{"n_layer": 18, "d_model": 160, "n_experts": 64, "experts_per_token": 4, "d_expert": 96, "d_shared_expert": 0, "activation": "geglu", "moe_layers": [1, 2, 3, 4, 5, 6, 7, 8, 9, 10, 11, 12, 13, 14, 15, 16, 17], "router_score": "sigmoid", "normalize_top_k": false, "routed_scale": 1.0, "balance_loss": 0.000508, "balance_bias": true, "router_noise": 0.05, "init_std_router": 0.0176, "lr_router": 0.00088, "vocab_size": 8192, "norm": "rmsnorm", "norm_eps": 1e-06, "tie_embeddings": false, "optimizer": "soap_variant", "lr": 0.00448, "beta1": 0.95, "beta2": 0.95, "batch_tokens": [65536, 131072, 196608], "seq_len": 256, "train_tokens": 878700000, "steps": 7033, "dataset": "wikipedia_en"}
Below are experts of layer 4 (counted from 0) of a mixture-of-experts language model. Rows are named router (the router's row for the expert), gate (a neuron's input weights, with its number), up (a neuron's input weights, with its number) and show model dimensions 0-159. Each number is 200 + 20 x the weight over its row's rms, rounded and kept within 0 to 999.
Before each expert's rows: "comes after" lists some tokens at least twice as common just before its tokens as in all text. This comes from a sample of Wikipedia text that the model never trained on. Tokens count by the router's weight.

# expert 23
comes after: "\n", "0", " |", "\n\n", " |  |", "3"
router,198,206,238,201,178,180,208,169,179,191,265,198,163,218,225,237,166,197,190,202,199,184,204,192,221,172,228,211,203,242,180,226,221,169,205,195,211,171,180,225,194,193,227,250,220,177,199,196,187,197,195,208,228,205,212,234,213,177,191,200,217,223,207,182,191,197,188,170,181,217,159,208,247,169,205,214,209,193,217,224,218,183,205,202,196,206,173,190,214,210,196,210,182,188,209,183,222,213,190,211,190,149,171,203,176,214,189,192,218,189,200,166,172,190,196,182,208,197,193,233,206,201,206,219,171,231,201,164,204,231,186,163,173,199,212,203,208,182,210,179,191,174,186,181,201,195,169,195,212,216,208,206,238,185,215,188,217,177,210,196
gate1,200,189,194,214,234,227,192,190,208,192,195,178,180,213,156,191,171,200,190,188,232,190,220,248,206,216,211,220,205,195,230,215,222,215,208,213,204,177,201,213,225,190,222,192,228,214,213,228,220,251,199,229,211,180,210,190,214,191,208,205,199,248,193,209,196,197,153,234,177,167,169,203,193,176,221,175,216,206,194,170,193,230,216,221,199,220,181,167,196,187,213,226,221,160,215,209,202,216,210,231,211,206,199,167,214,207,187,188,228,200,167,170,184,219,215,216,219,195,216,214,196,235,204,186,200,199,209,188,169,195,217,189,173,183,209,207,184,211,203,199,205,190,217,224,235,209,156,196,201,244,217,206,234,210,189,223,205,222,182,158
up1,184,196,180,174,221,204,201,199,187,200,145,179,204,217,222,241,168,187,203,178,208,222,202,197,179,190,221,224,174,187,201,201,225,176,178,203,186,195,177,190,205,190,196,185,217,227,194,225,206,240,190,167,208,193,204,204,220,209,159,172,207,261,213,223,213,204,176,242,189,182,209,191,178,232,216,214,209,197,211,182,198,204,225,186,176,211,186,203,193,190,221,198,206,175,171,223,203,216,172,207,206,193,214,173,205,176,180,208,239,209,174,189,185,220,190,197,225,270,237,206,228,193,184,207,230,215,205,176,163,176,211,196,199,187,199,237,189,182,198,230,192,209,178,195,183,199,183,206,208,224,213,212,201,232,228,178,211,204,224,188
gate2,180,199,220,195,200,194,212,203,216,182,197,208,214,230,232,238,178,156,231,225,194,187,227,202,215,178,208,216,210,193,199,192,190,201,220,179,197,195,183,170,180,204,218,210,160,216,242,197,175,223,210,200,167,227,207,201,210,240,173,182,227,174,233,173,217,202,212,173,176,211,199,184,229,236,205,228,176,209,196,221,219,207,197,177,209,179,234,193,259,212,188,203,192,157,194,189,211,219,200,188,245,173,213,220,191,197,217,167,200,177,229,192,189,195,166,166,184,189,171,222,212,199,177,166,202,211,178,195,206,204,201,192,221,200,182,202,223,200,211,235,232,215,184,225,192,170,178,190,213,181,205,207,184,189,211,228,188,194,207,201
up2,189,187,209,185,204,241,199,198,218,228,230,210,183,211,221,203,198,194,209,219,190,176,186,219,216,186,218,160,200,189,191,185,201,201,226,201,197,175,182,170,201,236,194,201,201,156,200,182,212,210,184,198,191,234,191,216,235,218,192,191,209,179,203,218,240,181,193,173,193,184,175,180,186,211,211,204,172,182,205,198,222,212,187,197,238,203,213,178,215,177,211,189,182,205,163,188,195,212,193,201,240,197,219,197,171,192,200,195,187,207,195,174,209,151,178,174,218,190,194,166,161,189,246,193,207,227,233,222,173,190,190,184,207,212,170,221,217,236,171,213,247,221,200,177,200,187,178,172,180,204,183,185,189,204,212,211,218,167,240,248
gate3,191,179,196,248,207,183,191,208,192,188,179,187,193,166,217,200,195,173,191,204,184,188,177,198,237,180,215,206,217,208,173,191,206,183,196,187,171,183,206,217,211,211,203,213,190,208,204,208,220,212,189,192,210,198,183,201,209,198,215,209,187,207,167,187,199,171,171,171,198,197,205,170,186,186,252,184,213,219,199,193,214,192,171,174,193,193,206,167,230,158,195,206,183,198,204,212,208,203,201,206,189,169,217,197,189,213,197,192,181,180,227,192,197,175,242,228,149,177,171,192,201,212,205,217,181,168,214,196,152,212,196,217,223,150,248,184,199,219,216,203,197,211,216,181,202,172,216,191,205,192,215,168,215,245,188,135,226,226,198,238
up3,174,179,190,195,188,202,263,169,208,208,188,186,168,155,196,188,188,208,201,211,209,190,182,173,180,175,196,178,207,215,235,245,209,194,230,232,197,208,197,163,227,196,235,199,201,207,216,172,207,199,199,190,219,209,199,187,235,216,225,213,216,186,189,195,198,200,165,186,195,226,176,203,221,190,229,202,182,204,212,198,201,200,215,181,181,178,186,198,138,190,217,189,211,215,196,188,207,213,195,196,280,214,190,223,239,219,227,232,175,197,171,222,202,179,188,193,197,165,200,211,236,193,183,183,184,209,198,215,221,250,188,185,196,161,201,216,193,224,203,205,197,184,215,197,199,205,190,200,204,192,194,219,189,222,217,189,223,215,203,193

# expert 27
comes after: "\n\n", ".", "\n", "-", " of", "|"
router,196,193,198,181,200,172,189,157,208,197,210,197,188,225,198,201,186,186,184,200,199,201,197,213,232,172,209,220,217,216,211,220,195,188,204,158,194,185,167,231,192,178,237,238,197,179,235,184,210,182,217,197,217,161,151,200,209,204,210,190,217,200,244,173,196,203,206,190,207,215,197,175,181,184,211,217,212,207,245,212,225,157,176,208,200,191,196,203,223,206,199,165,188,196,195,191,200,201,206,223,174,147,196,199,186,190,207,199,179,213,187,206,179,204,200,168,210,193,219,230,192,201,181,196,189,237,207,176,176,230,183,196,188,194,225,238,187,212,202,232,200,216,222,228,194,202,199,217,206,212,238,146,198,188,235,212,219,158,222,160
gate0,178,202,217,193,188,171,227,197,174,227,184,230,183,193,197,228,193,188,190,179,185,168,207,218,217,237,210,203,185,215,173,246,186,208,214,186,190,200,202,205,193,220,206,229,214,226,233,192,215,188,216,232,218,207,186,189,185,203,185,202,193,182,199,198,164,161,156,187,219,198,209,241,200,182,229,179,229,195,257,200,207,200,169,203,197,199,222,205,185,215,153,231,191,200,215,237,203,207,208,215,164,170,204,194,173,191,213,216,180,230,186,223,179,210,169,204,223,215,216,229,218,192,213,210,186,216,226,200,204,224,177,211,169,189,212,213,218,198,181,215,175,191,176,194,184,225,157,188,234,182,207,221,198,188,175,217,216,199,168,211
up0,180,196,197,179,212,182,216,206,217,207,206,166,207,176,201,206,213,211,182,159,213,190,222,203,215,192,209,163,236,229,196,212,217,182,218,197,187,205,195,170,193,188,174,217,187,164,174,194,194,231,187,189,173,210,207,206,195,193,177,161,208,202,197,189,202,186,230,211,187,196,211,192,192,205,177,195,195,193,174,186,188,199,203,224,185,224,205,158,190,141,197,225,184,253,195,188,201,210,197,175,269,190,202,188,179,228,172,201,195,212,256,187,178,216,225,204,222,179,188,217,207,224,200,209,187,189,227,203,245,176,206,201,200,252,196,205,214,225,206,203,189,212,205,216,210,183,224,179,174,211,178,174,231,210,168,227,198,212,181,197
gate1,172,215,199,222,183,253,203,206,184,185,207,203,200,180,200,189,184,184,202,205,222,243,206,206,199,168,188,195,189,178,168,165,215,181,195,190,199,195,177,229,169,178,200,211,199,248,229,207,173,193,209,213,186,184,201,207,213,211,241,205,191,175,217,196,192,204,201,204,179,230,237,136,188,202,220,190,254,138,218,189,197,210,215,201,168,180,203,213,195,184,187,204,188,164,237,219,202,227,204,248,234,186,202,210,185,160,203,181,200,229,184,192,194,198,199,182,202,178,249,194,206,180,200,182,215,213,220,193,171,226,173,198,178,214,198,223,188,199,203,198,194,189,205,211,205,207,185,199,202,203,172,204,212,181,177,209,206,205,214,180
up1,200,175,177,172,254,178,184,205,198,217,167,223,203,215,209,192,203,194,171,177,197,194,164,184,195,190,233,207,175,181,178,197,190,221,195,198,195,140,203,232,214,189,187,208,183,182,207,201,192,200,173,179,241,179,179,226,154,201,188,181,208,211,191,153,202,176,165,155,198,203,208,216,213,193,188,226,186,213,181,217,162,192,222,199,166,229,197,178,188,173,195,174,178,213,204,176,201,192,191,188,180,208,176,223,190,194,189,192,200,167,200,210,215,189,193,174,185,209,186,208,161,203,219,223,201,157,192,193,228,204,168,199,178,206,213,216,222,192,184,240,179,223,190,193,198,187,191,214,200,185,188,190,212,251,184,219,182,178,194,195
gate2,212,220,186,185,135,196,170,170,199,197,187,176,200,210,213,233,193,196,215,198,186,210,207,153,186,195,190,242,210,218,204,202,165,180,140,178,202,175,207,219,169,205,249,222,173,213,188,196,192,207,204,197,214,195,196,190,197,206,215,199,197,214,178,169,220,182,147,235,217,221,178,180,221,160,204,213,179,216,198,206,218,196,217,171,233,196,193,193,181,188,182,196,207,214,174,220,198,207,197,196,207,188,196,215,192,191,247,191,174,199,203,181,187,188,216,202,218,174,177,226,192,215,213,199,217,206,193,223,187,205,211,201,191,239,224,214,216,183,205,204,202,186,167,219,194,188,171,181,220,197,191,240,173,225,197,172,168,198,207,242
up2,199,170,205,195,184,192,186,179,196,216,207,198,196,174,165,230,205,208,171,200,185,172,226,219,201,176,193,183,183,194,194,192,203,193,207,164,207,198,201,196,206,178,184,171,201,211,187,191,214,167,234,161,228,213,214,171,191,232,210,173,189,247,227,238,162,198,208,163,196,173,215,203,213,237,183,209,199,196,169,157,155,225,165,191,192,210,198,186,210,248,196,204,226,209,214,226,232,212,202,219,189,196,218,204,198,181,156,175,226,205,191,211,217,207,173,188,187,201,220,170,201,214,169,232,195,160,208,165,229,195,198,167,181,184,211,178,186,198,209,188,186,195,194,197,194,233,201,216,223,213,203,178,192,201,210,202,192,239,212,199

# expert 63
comes after: " |", ")", ".", " |  |", "==", "==="
router,211,212,231,177,201,175,212,165,227,196,206,206,177,205,195,227,210,204,232,206,212,173,186,222,207,156,223,251,213,225,191,220,210,202,195,174,212,172,185,219,207,208,209,217,183,215,225,205,166,171,168,178,197,195,207,214,215,205,195,211,214,215,215,195,193,201,194,205,167,209,199,208,186,193,223,202,219,174,204,198,224,131,215,193,199,183,226,209,214,196,223,207,196,202,249,175,172,210,187,215,195,149,164,176,152,203,176,224,194,206,218,217,207,187,191,187,218,159,221,209,191,220,222,186,187,190,206,180,215,193,197,213,186,219,235,187,171,196,208,199,217,210,181,187,178,178,161,185,198,220,189,172,218,170,229,176,213,186,212,181
gate0,178,190,190,220,172,185,263,190,219,196,195,192,232,149,242,203,220,199,204,242,206,208,223,172,197,204,185,188,170,245,225,224,202,191,190,210,222,223,187,172,184,204,186,208,206,179,225,215,193,194,210,213,175,190,203,187,189,221,192,211,165,217,191,225,185,184,201,177,186,217,204,222,224,188,201,152,199,191,174,197,225,198,204,207,206,203,226,172,229,215,209,193,173,204,208,180,183,161,199,197,234,170,186,197,201,195,165,165,170,190,180,224,199,223,202,209,236,182,220,201,172,225,186,203,202,207,185,216,206,225,201,189,231,222,217,175,215,200,191,232,188,195,213,194,165,195,212,220,210,184,252,193,209,220,193,222,216,218,216,215
up0,189,201,206,230,201,195,222,193,195,225,178,184,168,178,200,184,218,154,169,200,189,179,178,175,218,182,190,189,198,188,217,216,222,171,239,206,187,211,196,188,180,197,189,211,226,207,212,195,211,196,200,203,204,247,205,204,208,190,204,210,195,182,179,198,195,160,179,176,194,221,196,182,199,225,214,184,223,221,190,208,184,195,200,182,224,209,236,244,230,183,183,198,198,213,173,205,178,165,203,218,215,180,220,197,205,201,175,222,191,134,214,195,220,190,161,186,210,175,217,157,206,221,202,179,174,209,180,187,182,222,226,199,228,200,226,192,169,187,209,219,231,203,178,181,201,184,251,205,200,227,222,211,221,221,232,192,217,246,211,215
gate1,198,181,223,218,169,225,194,184,199,188,202,236,149,160,175,217,185,190,211,193,236,174,195,204,203,220,228,203,209,208,204,205,202,214,192,190,181,169,208,207,165,183,196,177,220,226,216,186,205,191,220,183,189,206,174,224,184,196,171,220,215,221,210,202,179,210,225,225,182,208,211,200,217,180,195,167,211,209,187,188,196,183,243,232,210,171,191,221,232,236,193,222,179,189,195,196,202,189,180,221,203,192,188,186,214,186,204,171,187,231,231,172,227,188,189,218,181,200,230,192,210,217,219,189,173,234,211,189,217,164,160,224,161,177,203,185,173,199,187,197,189,202,220,188,159,163,197,182,203,157,202,188,247,224,180,194,223,206,202,202
up1,200,198,173,167,201,200,212,183,182,211,185,191,197,196,199,184,187,182,223,204,209,171,177,181,220,217,224,163,219,202,196,176,188,172,238,184,213,211,216,189,162,211,176,211,188,212,234,208,220,228,190,202,196,218,175,172,225,178,197,198,200,204,220,176,204,180,214,208,162,164,190,218,214,212,190,241,218,188,207,219,204,219,212,203,177,177,221,186,200,168,214,180,185,180,240,222,211,217,208,223,204,194,210,199,222,175,189,216,149,167,159,214,194,204,190,201,166,200,188,214,184,233,222,213,234,205,185,186,210,202,203,216,196,194,183,172,229,136,196,197,198,200,217,175,248,233,214,200,157,233,201,189,196,207,213,219,205,216,205,181
gate2,196,173,190,203,170,188,201,183,208,192,189,197,221,250,186,230,225,217,222,185,218,161,179,201,225,186,197,208,205,202,214,226,184,182,177,163,203,198,162,201,190,183,191,198,194,219,200,198,193,202,183,214,218,195,207,227,190,198,187,194,182,200,230,197,219,172,156,212,206,184,200,170,201,170,220,189,186,204,231,203,203,213,202,184,196,203,198,225,177,229,206,211,219,221,225,198,184,211,148,210,235,197,211,211,221,224,179,212,232,201,212,242,164,192,182,190,207,179,203,202,208,201,226,201,185,215,203,242,224,218,198,180,153,200,157,186,211,210,204,240,223,207,218,219,203,193,214,197,195,145,208,174,201,207,131,203,211,183,217,201
up2,177,168,224,201,182,193,219,219,180,227,190,210,188,248,217,217,194,203,187,185,145,184,191,222,219,200,174,217,189,200,201,217,194,206,178,185,186,201,182,194,203,199,182,205,169,202,201,210,234,207,184,179,299,205,201,236,191,225,207,164,216,207,212,206,238,196,178,181,181,180,185,162,199,184,233,182,206,194,212,214,182,151,220,179,216,153,167,204,191,198,203,211,200,217,246,175,185,199,236,168,210,209,178,187,208,232,190,221,205,175,199,213,203,190,242,215,221,219,194,210,201,213,200,198,199,214,182,210,187,183,191,193,189,217,202,204,180,188,214,213,217,206,206,196,192,196,203,198,206,194,194,163,207,187,202,217,193,205,209,228

# expert 7
comes after: "2", "1", " film", " the", " The", " television"
router,201,210,227,189,188,155,196,204,187,214,218,189,199,217,211,198,186,175,198,175,191,193,208,215,215,176,232,216,228,210,184,228,228,230,225,200,218,180,173,214,232,226,221,182,217,206,205,195,179,175,212,194,227,212,176,182,197,198,229,195,216,206,224,237,179,182,185,179,178,185,188,215,194,232,197,209,206,186,221,157,186,181,196,176,230,175,180,173,199,220,191,164,198,203,203,173,193,209,205,217,188,178,208,205,194,196,196,203,169,192,159,188,211,191,183,177,227,189,197,207,195,227,183,234,158,195,194,173,169,198,200,203,167,155,190,182,181,218,163,217,216,200,190,204,192,193,198,192,178,200,193,192,219,195,250,153,241,185,219,156
gate0,189,210,194,200,184,195,173,200,220,240,226,210,189,186,195,198,203,184,197,215,200,179,191,173,206,168,184,193,201,187,182,197,196,197,192,213,181,205,204,186,212,225,212,189,192,144,217,206,217,216,212,192,267,210,162,161,208,194,187,252,186,207,170,166,181,197,200,175,201,196,210,204,184,201,195,242,228,215,205,181,206,193,222,197,222,206,142,176,203,183,220,197,193,206,192,228,160,229,252,190,176,212,183,178,202,208,188,242,182,176,183,214,220,204,199,188,172,187,228,206,197,198,227,229,215,185,195,185,218,218,181,175,210,160,222,196,199,192,220,175,217,225,214,230,177,216,166,192,186,194,199,219,193,173,198,198,223,212,199,194
up0,202,207,170,195,179,220,227,207,229,189,216,176,203,187,175,190,176,226,175,173,203,173,157,231,190,202,195,156,176,183,208,190,191,194,214,162,184,200,158,198,201,186,159,194,186,202,193,214,211,194,206,180,179,187,200,197,223,177,228,181,180,172,230,184,183,202,173,197,188,214,188,229,204,206,179,184,222,188,227,230,194,189,246,194,167,208,218,235,185,228,198,173,199,174,208,187,229,171,225,196,208,190,188,207,180,193,207,243,198,200,173,174,172,165,169,175,183,194,185,195,205,211,230,185,197,187,180,236,204,216,215,239,223,214,160,207,213,163,202,198,215,172,214,192,178,196,189,219,214,197,196,185,182,197,163,211,193,178,191,200
gate1,209,206,243,152,200,210,208,234,188,221,197,228,236,210,214,210,181,209,206,178,189,189,172,188,189,201,173,194,191,202,185,168,242,200,183,217,173,180,195,197,183,233,227,214,209,206,178,198,216,193,223,176,209,234,204,210,187,194,210,216,198,193,219,215,181,207,184,192,193,204,187,194,232,163,220,184,183,194,251,186,196,229,162,187,250,234,201,223,213,174,199,211,192,203,203,213,192,213,185,193,172,210,200,224,224,192,180,187,216,194,176,182,224,188,189,191,217,217,207,184,178,180,176,197,181,204,145,232,181,218,232,217,194,204,189,181,202,178,213,212,225,195,185,212,198,211,203,187,203,217,191,201,192,159,259,176,220,237,172,189
up1,202,204,219,159,224,183,182,222,202,198,179,207,201,186,162,197,206,199,233,193,185,201,218,215,195,203,210,209,199,205,188,149,229,212,168,194,148,170,220,214,220,215,237,179,197,198,189,200,202,192,199,150,190,226,190,190,184,205,199,222,218,164,216,202,183,215,199,188,193,213,221,191,230,186,221,207,203,177,222,188,155,222,168,195,238,217,195,210,203,176,175,228,185,212,177,214,196,221,194,203,176,213,176,199,201,208,193,218,213,231,208,189,228,196,177,217,240,226,218,210,188,201,180,211,148,194,161,213,212,238,248,198,195,176,180,187,217,199,217,210,213,205,162,218,223,179,189,188,218,210,193,182,197,206,220,171,192,225,185,181
gate2,225,205,195,174,209,184,212,189,196,169,217,210,205,219,205,223,172,209,206,207,182,246,186,216,219,227,162,206,168,210,238,200,219,171,200,187,211,186,224,186,188,198,181,190,203,203,176,176,209,191,153,215,214,185,223,166,200,209,210,222,153,214,195,175,214,207,191,199,184,207,191,210,222,179,203,212,209,194,207,244,169,201,230,186,229,196,187,183,180,235,183,199,220,166,244,180,196,254,208,186,168,181,208,202,204,201,186,186,171,199,178,209,216,243,213,172,204,201,213,204,190,191,210,184,194,203,199,175,214,219,196,186,176,207,201,189,212,183,227,200,207,225,235,191,185,250,248,199,191,201,232,208,220,209,228,178,198,181,206,166
up2,190,196,230,176,199,173,205,183,162,192,176,215,214,192,193,192,199,185,231,198,196,197,200,213,194,177,167,176,187,218,217,213,231,196,211,209,202,172,193,186,200,182,188,200,170,186,189,189,217,227,208,206,191,183,181,187,191,243,216,181,198,220,173,182,214,214,209,214,179,217,199,208,190,185,175,176,177,224,199,227,177,200,243,182,195,209,171,163,215,247,236,181,204,174,189,193,192,194,194,201,221,219,202,200,231,217,179,201,163,218,222,211,180,200,184,201,208,197,176,174,167,205,187,181,221,219,215,182,188,180,220,203,199,190,187,193,172,220,170,198,201,224,235,198,184,264,211,205,204,215,209,209,194,205,262,188,202,209,233,135

# expert 61
comes after: "\n\n", "\n", ").", " | Episode", "\" and", " said"
router,196,220,240,173,198,171,189,189,208,178,214,187,192,225,223,244,191,164,204,212,207,171,191,187,199,182,205,226,237,222,214,207,204,170,195,199,229,146,184,198,207,210,241,186,182,194,213,214,195,187,206,188,222,199,172,201,214,206,187,184,203,167,226,212,199,176,214,195,157,209,177,200,188,201,191,210,181,192,206,199,210,181,214,212,219,193,199,201,210,188,163,185,190,199,214,199,202,227,198,191,184,199,179,181,203,217,191,237,187,196,182,156,157,160,195,186,210,202,252,216,192,204,179,188,199,236,240,172,205,229,190,174,166,207,170,231,184,210,196,209,230,211,192,201,208,219,171,175,200,244,237,169,199,194,189,223,215,192,212,179
gate1,220,217,213,165,218,218,200,202,212,225,176,209,204,218,186,209,191,186,204,207,201,170,246,171,193,180,200,209,225,180,189,194,172,201,207,164,222,201,178,233,156,230,225,181,195,204,164,171,201,217,186,190,185,228,195,203,211,204,209,190,166,194,225,166,198,200,223,220,176,196,202,244,172,182,192,179,176,218,187,181,222,208,189,190,186,220,207,217,204,198,198,214,241,208,182,213,189,161,193,209,192,250,178,197,235,225,219,208,209,198,190,218,181,185,198,164,180,180,216,205,172,213,183,208,160,204,197,172,205,227,184,199,166,256,166,199,185,209,220,168,204,214,184,207,173,204,166,198,222,206,208,197,211,177,187,196,195,177,221,197
up1,231,216,204,199,203,204,207,199,206,196,223,195,198,205,195,222,195,193,189,200,192,227,204,193,200,163,173,215,218,209,223,212,191,191,231,204,229,200,181,235,156,220,218,189,167,214,169,199,207,227,203,201,191,212,209,196,202,191,202,177,139,214,232,184,222,213,212,213,184,184,224,230,185,175,186,181,180,198,178,167,225,236,191,227,187,220,211,230,223,193,185,221,225,234,192,210,206,180,228,218,242,221,185,170,216,218,189,214,194,196,196,226,183,173,186,161,209,171,213,205,198,222,190,212,174,219,216,176,205,178,183,205,176,251,140,191,209,176,227,185,220,215,198,202,187,227,189,196,219,212,216,191,224,160,193,209,183,190,212,185
gate2,191,215,153,206,169,168,206,215,180,223,211,181,190,177,202,240,188,221,202,225,212,158,212,187,204,191,195,160,172,256,193,201,182,223,196,208,189,182,180,191,179,188,185,212,218,227,204,203,168,202,166,180,210,233,182,170,163,212,209,201,230,192,187,201,205,223,179,174,215,210,198,240,210,216,237,207,188,196,228,214,208,200,196,169,204,208,252,222,188,221,185,178,212,226,206,210,192,199,220,175,193,203,173,210,227,184,239,219,194,214,194,193,202,170,188,212,192,190,224,181,209,236,195,210,215,219,208,189,195,226,214,212,171,180,179,197,187,191,221,255,207,185,179,187,185,236,219,216,189,220,186,189,190,210,192,200,204,199,213,164
up2,183,254,207,187,202,218,178,165,210,224,178,224,183,191,183,230,203,169,199,178,196,218,191,208,182,185,191,206,193,172,217,217,158,177,196,210,198,191,193,198,210,214,192,170,211,180,199,173,217,202,209,216,177,154,190,219,231,188,211,192,181,214,183,165,197,208,208,204,198,172,258,192,216,199,183,178,191,156,179,166,226,225,180,207,201,191,211,181,210,211,203,173,211,154,205,207,195,215,196,210,191,175,233,184,209,223,170,204,186,190,190,203,182,190,215,199,169,201,174,212,244,158,174,172,181,174,173,218,218,175,194,177,220,199,232,223,196,208,197,183,197,198,221,201,206,195,213,191,206,190,208,207,197,176,211,202,161,229,180,245
gate3,225,180,214,180,226,196,170,216,222,176,185,221,188,188,204,159,158,229,193,193,227,216,167,175,203,204,220,232,203,191,201,184,198,189,199,216,237,166,204,191,181,207,213,190,196,179,191,208,237,189,217,204,222,196,193,217,195,193,205,204,206,195,201,165,187,221,199,166,209,183,163,199,185,193,174,167,211,190,189,207,189,227,176,206,199,201,204,216,216,229,183,196,182,197,200,208,228,177,172,210,234,188,204,176,176,196,197,232,186,198,198,164,215,148,172,203,180,204,170,179,133,236,202,202,217,204,227,195,214,198,218,225,227,220,227,208,220,201,175,206,217,203,209,214,171,212,164,209,193,205,229,195,232,244,201,217,219,220,208,185
up3,191,224,191,179,173,176,218,181,177,226,203,205,207,219,208,235,204,179,175,199,197,182,218,240,184,202,164,206,193,207,216,231,202,210,199,188,160,220,186,170,207,198,206,229,189,205,211,183,166,209,195,224,177,204,177,210,195,211,199,155,190,196,170,216,202,164,231,228,207,207,208,200,214,174,215,231,178,223,213,193,197,163,221,196,215,227,201,195,188,192,193,234,195,211,221,187,174,237,231,230,146,202,190,215,224,181,184,187,191,200,193,213,203,245,221,182,202,207,225,242,236,169,220,189,196,214,200,211,185,211,190,169,189,202,178,228,174,201,230,218,175,196,215,189,230,175,200,166,205,205,171,190,205,170,209,192,197,182,177,212

# expert 35
comes after: "\n", "\n\n", "=", " | \"", "i", "| Party"
router,203,204,221,198,170,201,203,195,204,160,214,200,200,203,192,228,201,173,196,193,192,175,186,184,224,163,207,221,237,223,209,212,238,212,217,180,224,186,175,210,171,222,213,217,204,223,239,171,196,170,158,181,210,145,179,205,187,212,206,191,210,215,246,188,183,182,206,198,180,200,195,218,194,187,226,220,194,201,242,201,201,176,163,225,209,190,218,207,218,194,185,205,210,184,221,194,190,197,217,195,189,202,153,215,178,201,220,208,219,205,180,202,179,184,203,162,215,201,229,239,190,190,189,183,175,217,220,203,207,204,150,190,170,172,178,211,196,208,186,190,206,213,203,206,180,199,170,203,173,224,233,194,232,173,203,179,247,179,194,175
gate0,180,183,230,202,198,203,192,213,235,198,197,218,196,221,205,215,197,196,163,167,199,190,188,226,239,182,165,230,225,194,205,224,194,186,195,223,215,224,197,185,201,208,199,182,204,219,189,181,242,206,171,203,178,146,140,204,178,182,189,165,217,212,206,187,190,196,193,196,179,163,167,181,210,171,218,166,214,221,255,194,228,177,186,244,204,203,198,167,173,206,177,174,202,213,183,210,170,184,203,182,213,178,205,223,217,210,177,163,212,198,185,203,203,190,241,212,189,185,200,214,186,191,207,219,208,209,187,181,197,194,192,151,184,201,205,220,213,190,193,216,249,203,213,213,191,194,198,203,184,205,221,198,210,185,190,184,209,162,188,201
up0,170,185,193,208,210,220,219,185,234,177,199,211,194,183,227,219,223,194,197,216,211,204,205,229,222,185,189,239,178,218,180,213,172,178,223,237,210,210,207,200,181,213,216,223,199,197,207,193,227,223,186,211,212,192,206,201,154,184,163,188,185,198,178,182,169,170,212,194,224,184,169,183,207,196,215,161,220,214,215,181,226,180,197,226,182,208,189,181,187,197,169,191,215,216,155,228,181,175,219,158,210,226,198,242,221,201,153,194,194,174,198,189,235,206,240,211,225,179,191,198,210,184,199,206,198,190,199,185,201,160,198,176,202,195,198,199,256,219,221,210,221,204,185,206,194,184,158,224,218,202,173,188,185,210,193,184,211,175,207,175
gate1,221,188,208,195,202,180,228,175,169,174,241,176,217,223,200,232,216,190,194,174,209,206,232,208,226,177,211,212,218,176,189,221,237,210,191,163,218,222,181,217,217,214,227,203,175,199,224,246,180,203,177,175,191,214,187,215,206,200,211,232,177,201,173,165,196,211,195,196,208,199,222,177,218,247,195,196,241,218,191,202,196,195,180,194,243,210,225,191,223,192,201,218,167,198,201,186,175,168,205,215,170,198,220,208,192,230,162,190,192,196,189,201,171,190,194,231,218,197,219,231,194,202,178,216,224,242,230,225,195,225,161,205,182,172,202,199,233,195,208,198,184,233,225,205,175,196,177,183,194,225,190,205,181,175,185,188,215,205,203,191
up1,209,174,198,182,208,149,224,170,196,205,206,148,212,213,189,207,204,203,191,186,202,222,208,194,193,203,206,216,212,186,150,178,212,198,207,210,224,213,187,206,211,197,252,193,195,201,194,207,208,194,200,194,185,209,197,212,157,216,189,216,209,216,197,159,187,234,180,199,185,153,189,224,201,231,189,162,224,170,179,171,215,198,186,201,220,208,220,180,185,192,201,200,174,186,186,177,182,171,181,210,182,163,190,179,182,219,192,191,202,191,236,198,185,191,214,246,177,215,210,211,194,220,175,190,208,202,218,198,166,239,204,186,203,179,207,166,186,219,234,203,203,216,205,208,179,167,180,178,200,180,182,169,217,145,170,231,203,211,174,202
gate2,200,211,198,207,198,228,215,203,220,190,202,218,197,229,184,211,208,188,238,209,177,202,204,194,199,184,189,246,158,187,192,238,178,195,199,189,243,182,193,205,180,207,197,222,178,179,213,167,196,206,208,202,166,194,208,222,204,207,213,198,200,211,183,217,196,172,214,215,214,218,225,205,192,181,180,201,182,213,198,208,213,171,216,217,204,210,229,180,218,221,206,229,213,202,199,166,245,186,186,173,206,198,190,185,185,214,219,222,174,197,191,228,182,169,231,222,244,194,235,186,207,191,228,205,207,210,226,206,195,213,182,162,150,202,185,200,154,186,235,163,228,193,210,181,148,186,194,194,209,223,182,215,210,164,155,226,200,207,187,220
up2,206,205,249,196,255,219,211,171,230,164,225,182,220,177,197,217,188,152,190,227,164,192,218,177,176,200,227,172,216,210,218,194,218,194,217,226,188,217,244,234,186,205,211,208,229,223,188,201,209,166,209,206,213,214,189,219,239,183,204,226,221,191,210,168,167,215,191,190,183,198,179,167,199,196,231,170,220,184,182,207,213,204,218,208,187,206,193,179,192,160,206,220,210,193,181,202,186,200,220,211,221,184,214,210,199,205,188,220,207,216,208,203,179,214,202,212,198,201,154,215,180,197,193,204,200,189,200,178,143,203,186,167,204,202,183,218,211,171,216,224,198,226,203,237,201,191,223,228,220,171,188,192,221,186,179,228,212,218,189,212